{"n_layer": 14, "d_model": 192, "n_experts": 8, "experts_per_token": 1, "d_expert": 480, "d_shared_expert": 0, "activation": "geglu", "moe_layers": [0, 1, 2, 3, 4, 5, 6, 7, 8, 9, 10, 11, 12, 13], "router_score": "sigmoid", "normalize_top_k": false, "routed_scale": 2.0, "balance_loss": 0.000145, "balance_bias": true, "router_noise": 0.05, "init_std_router": 0.0203, "lr_router": 0.00123, "vocab_size": 8192, "norm": "layernorm", "norm_eps": 1e-06, "tie_embeddings": true, "optimizer": "adamw", "lr": 0.00171, "beta1": 0.95, "beta2": 0.98, "grad_clip": 1.0, "batch_tokens": 65536, "seq_len": 768, "train_tokens": 645700000, "steps": 9853, "dataset": "wikipedia_en"}
Below are experts of layer 9 (counted from 0) of a mixture-of-experts language model. Rows are named router (the router's row for the expert), gate (a neuron's input weights, with its number), up (a neuron's input weights, with its number) and show model dimensions 0-191. Each number is 500 + 50 x the weight over its row's rms, rounded and kept within 0 to 999. Numbers have three digits each.
After each expert's rows: "comes after" lists some tokens at least twice as common just before its tokens as in all text. This comes from a sample of Wikipedia text that the model never trained on. Tokens count by the router's weight.

# expert 4
router:507483492457531417469519501450447570470575481505593555580475530478433485541538446477487566582550531521482569490534487534508574495524533478541531436565512508545507405483544451590524480514563516546489540509506562511533564536500520494422549564573443597526488487537476535430461462427458430474627435477521525529470477500504524532490483454528501499479520511568489537505414511451446569551372489408540536604611477590479542479436597503531594524504536459413570528497506508452512371507498468531514516518529515544564593505442584574445568448456392425405457470449491414590476529515443456518
gate0:611441501473578626410462492535550548506559478520462541520460497501394471570485481479470575459536502498446523515492411457498430539495523621529490539470540575475622477551407501526525498492613526586466522632439524441515428526458531451521470473477521557551527505513458481487516523465526548474546552433449547500465567471452503435501496441535477548512475582565451473521449488494475474529510490455556432555478443573536538489586505467615460480500489479509589489436521572576510401561524501371524521543497472556512579545496520512439511505443468547461443469472443539418569507475560348556
up0:564626528491472501458509444337471453524510523487407494545487494506435528523526553538383462474466570485468448566465505474474530522510559494515480587479524447462447523469487601443466485543527502495543427454574500439520430503513516525546474496542599518466438553484535508524509460466492480571640521408506467580488433512548532549469416536567486476496511562444591592465434433432578467433468500504501569427545427458545586510601460494455457505458536495473557548494554470559505531437565404559512438443382557488533512479453522489481450474502535494556391549490558420499457545553521569533
gate1:543600417523554575487442483420545529479448511472501470490433517506534504434513504535478516414445423591487513503487572613511572549571433481606491486456482496552550416531514468569519434425513526547480434462445524519506551549468523528415483505486541442552547413519501525467509463423525510447551448495505500604503549535478437557464490577533526408486534514542387573512512487357503518589455497423540561495558606514523574541523476531508470486532475482514480557495507432475455446348450499517569400489473480506484472544484418539541638487545564548484469563540475499466505430583475566517
up1:501458479539518525477577593495562483507490563515524543474521544586466534481499536464459471419545426476464470525509491404549427520521511439572454475473493584573619508429584522574494518495496561545542546537498449423436431491544533429545509531465557432451548495546381450506505469448518469454545580438544509471489505461431592556511431601490590542510522513511544469491517508518344530468471559453526481438528426393532502515471503564602537449516447490428423551439428523481459547537450509484348441448434487496469509527521540430561509530533454523489519548476472423521566442444468607512
comes after: "0", "9", "2", "1", "8", "7"

# expert 0
router:533472658501539514504481571431555564472531562427579475488503509484493446537525454488567577551586473456472521563476535539427537554588528471473542486513549499606528414460546567520593455613660639501512547520480428597483505508527499530482502477399383516560562493523437529452533508525618483419515517433524498566542461513495509440490511467546548526538527535506469495528488489501469514516435455459512468453494383542508544485554539500472492451592469482470561531546516539462499318507565496454567488510511526534556498502483489560440460500473461495426536534492532385499478500459523492477
gate0:540515487540487501551448556556449479609494491480466464471555451403545541543441528513361505513631563448390551503410504562559456411373482477496394532480493500520515420462517445429415464465606504497534448575450552530539434493505468498476473515463507439525532510447547490474443470457537511519577438527478521534516588470463472456571442533421588557519580445471461449494477513447541587474505528533620481520478471548576552513472495471571535499447455539570553493470552554541462480469482433505583610545485528470549565505610510551429523542513509394534445462516509518513523526485418493489
up0:467586444432531507472484498480514526443645528498446529582511493460490534522624555535565650489441470481541507530526499431506466515550529582466436477526478432485517506498496580495494519448484581475485455390518435548530555460417472514546457509504478546388470520538457562478484487517512376436521454476564449472544401512465562472508545482459524426513485407544436531533492467509502487485473600578442489416496508506529530487447528567536561427486547499490547632494554415486568460532555554466467499511393552514505567458437497472546593452525496639500490500505572456510423546505408452476
gate1:584557523521536527553462530568437572506521423494578537497486454502515482451500456399513490477493475483538463471538461498542501523540490464428432510514472500437482444443561483412524538402518586574528532601557611527497514487520489522452493557505509455565540524644483502503510534527475364451430528469448499491488413495586562530570464588480463523571388604509440494488443429354450490518435592532528526468563481493444490421494538490560526432493505485467413593476448470492434461517581447511491571511605475544537439517515525495389509459466485567533465542546493493440498530602528470522
up1:574484484425510506450420479548506492487565509441448534469462478492482490496471533502426502576505466553523447390398528535528506543544446533410449440454404447567442502473508491563507516495496528451515462523477527481475518532487549527481407442563491465428501399494446456477519543569491455429368536509481548471509539555532520557499518555501635537561461581497493445520486662454471511518515543561635443511521582484482459535550500559515460450484568505664445542453542486519505497472512405581562547586568557505450531531472561484486488525531404592467464487511475430469427496528477551415
comes after: " |", " ", "0", "1", "3", "4"

# expert 5
router:564477525542523546509513531480498436579595491520555456507391512480491468573475476530541510467527513520517529563487458516551510595529473447446464428523427528514456441493532532490616468522549554537585506571454417447568587466508478537467443545431473501516513532515398469529459520473462435473571492421496524548458482519517495482541564433514565530472432541580488539539435483507509538538440528482554559545506535555466537496525585504555445479655544499469515532491432484555503376469511485464508486472542493574589478467574553605449547557455381599314511528483450451408513556535469465555
gate0:543465503570495557440507507492546500504605538490534505535459467453506528577537533562496508516528500473514547554439461512526503458552513466498371471472503548565544492525524518543590524498531489508488568541428559484515401575496491462537534424563477578579414504588469554422523507456532467479520511464523522528596532500416551455455514539574525459533525466460501505462489448467465500563520477457533429482336489516493540406560523549558668396364458529449578586436466400548451463522461564551540510490481572510452440451485551459438553534488561464461496411519474481515462436487430425415
up0:521448592435508559566467460495475495484446515483405509530513507583477454397495565426532483477490471592499519504598542462447448652468500539498523503543583476547426451498451504506497488487464527509439388530516498462451525508473581481420377551464498466450475458495510467499485547519586522541523488378570488443433562549589583539497532433466526373508485530622518547507453497509475599497497438526431483471625428556465502604466412567483448467537522466466491500505619513527569485503508498448477521428434501537497613433524488532576461481456550529527502509495528557502532472511432507544
gate1:463557501518511510537418452501373526455471528455549572438492459446449474495592490469546517509519556476513517548484528586509558576581512516571515413542526429563539453488484512462464419520559562534480507563582545544544525501518440399514512458563428515466480522536509489493492487470502387480588476479460387439487529504472455436500539541528510502484591473479551496508553434498481448515448519411490581484612491455474480426559426463467612374541408531455462485559517446406498470493522448632562463485487516499557520490498438496549572578520517544567413526494461509553465452588580395553
up1:503565510458496611418575616412495464549561519428408495526547540527477513552521498538420524540536423560518483484491488463461447552508419521447430499398490515524496475498550448547604541481531557500502512465440535413531472544522610527465462536482513465579438534483452622515523508595566534510468655470490560516493509459467495476420418528538482410521511524467472556468577516534515548499500552451568480407425466507541399539524511506501524413441455454540512549488439505500542502471424541507514534449460508482485451461556513386551498475461571486429541405412557552572498543438487460409
comes after: ".", " S", " |", " L", " K", " s"

# expert 3
router:524517443567526470457497550416504506466596454504622487570470506450490502628525562499552511502524521472482539500535548536477565519478483489538484483500586496533474426480588466534574473517487622554493564462478558557476527519571631566440553568462425570557553538579435458491504474515557509490503400464573540496507474534497489490482463424516476494531406527503473523533498496477480573583463451468533533496506415551422448469547552514579614491507552502470457513504429488526429360464486541504573502508555467647508559511561516480500531525505479546378460543507446429563437496609408504527
gate0:542545515502500502476540540532534496552504409537515441449515463444499452463455572533387555549487531431543512494353558595478526537419480519430445357531416468514541471458494521514464479492554387568494480550485577517462500434478474520552514455494551436513489571498389453434496630488559462535522528414528554512515412481491489448503476546535511552464500571533510501545525453452515538492465492378544590541444492485514565501543507472564518483496544536428510543508454415556580483495613466497530522586597516541419563407497473501491596603458499465525471483570560554516500446458426528442
up0:465427520560509557468529491540523523461440471551472516496452474596507543467621512471455441444516510483489581474493463552517460581494600521483545463527395448509537494370512483603505525498542438519484653499471448584595504495419582487531531549461430508433508487513521468531527423495471476492497418403556556494449438565461515464541477519519464508528443461522443525485507423445514512501538555550467493463537383523487507600434489463550476432508560502405453473450435477504566513459563465514422476512539515481456636402477469535570530461519542600543452513508563553501440575540374493464
gate1:527516460562534514488499551499475562422548508457445501549514519499550501481548459449436508479503442487457544532576588564522524484577498449504431526596453487568558401569461464607457482444484570497468499526500468474599395580459492523507518568524534375497578512508373443499583571475507470484478489503413570574514432513447466430510500478535452546552499565506440478520524489421487468515389467533474491446560487571515511518544508547447583425545509425563527508374430512489376434577559450576459523521512546622504547543548534472475478551563528518563405479502508494517503437575535497456
up1:514509458514516462564501533440491449501450586626513545502458485417574491508509481533511563522521505588509495411480515562545471524607563534524508492417429483516439499501536579477457521489513614504458540590534505414494572592481523579501417465446469521528414437520515328500538518465465509544505475452493551472466533408514471510498488528496473521446494465502454458434532553520393566550465510453610519514514472474483501449499532462484575573491527496546473457466601546406535504487440453516483517429547503505481599566558537413570516477493489530509562419417494476424515368488371513407
comes after: " ", "1", "2", " (", "–", "|"

# expert 7
router:477519514476460529441605477455486510512593530491577529565433519396436502436510492480549481558545507510426534543529496587435575520461544487541469387498465589547533373535537482480469504485502503560509571519480541594514471439462540548425458576452524495541478566577440436426470487568561468486601503458549527575568509476518502478496541498583551454524562517520449503590423498456430482560381489469527591498479389563517532444545602455565526416532452476446525633442448511591483417539461552498484494458470452546574508453577502464537493538484514556488533486475499443436489523581500510536
gate0:512467485616513460554473471508518477529565471562569384596532536527575477523517568474411458518513493445554495411450510497547522434562469548475509536471499596440542478515440469486524423497535538527575480545423581541576454521468454492540463453501410486533491474495453396533471494448566542467542507438566515457435555459474483505443458576575651496419455581501446455533554460546454465442566473442487549527493472516582524493544570553523575463455489586467576423606528540446594447508540540460503503520514459591476541437501455446433520494538548463456492465417515522415543551513398470557
up0:476512500520543504519436489523488485467535526512484617602413549471570601471516489464435506520457534550491525531550469471548493611480452465601490528425499491550526446483496533516481499488505553583452427489456584485520515456394537588450438529480477486507485418496442476496464387469544528561473448555426630513488437498482572554396497517516497553470411413486522563533472417440550514456451391480473477509506403503436425592417507507458568520503518611490453462537542460494458528591536515565536441412468505539450460503469518495493454485563528511613522412499591524555472500512507415586
gate1:527666482503556498590555579481502502417491529514487389551507530479507525501496440480464587393496387457487508580476483547513605533552512507480538509516436585587517449499477424481521435446489567486459417553516521531508474476504459507373424560495438483435522533549529482447552454533539538528499428498507542590533480502487459496504439467468521497556471529430420490486489502436572496566411483516414512472537529475501486537506562555623593434531532471465496558509415512393484443428568513605485471505514499488467503527536620470448495552488519470440480544546556493518482548550504571640
up1:485546509471436450557468523473479393423442591542513517438445516558566466515593484502490536528576469528480555499504553503462481560517520520399415505616570485403529505508536553482414506613533498522465508511497502464542523532507496535509580466546474433468472610478439555515517560455460482522480582544506486420445529504514468593523482552523420458465478543506451494491589587570468518526430477524517421520438511445493345523550362414529457575423557535497527440465508566402507497492520597451554457522501512434534547506505461511529489479585492446536481425436402462555548506406515493442
comes after: "\n", "-", " is", " with", " was", " on"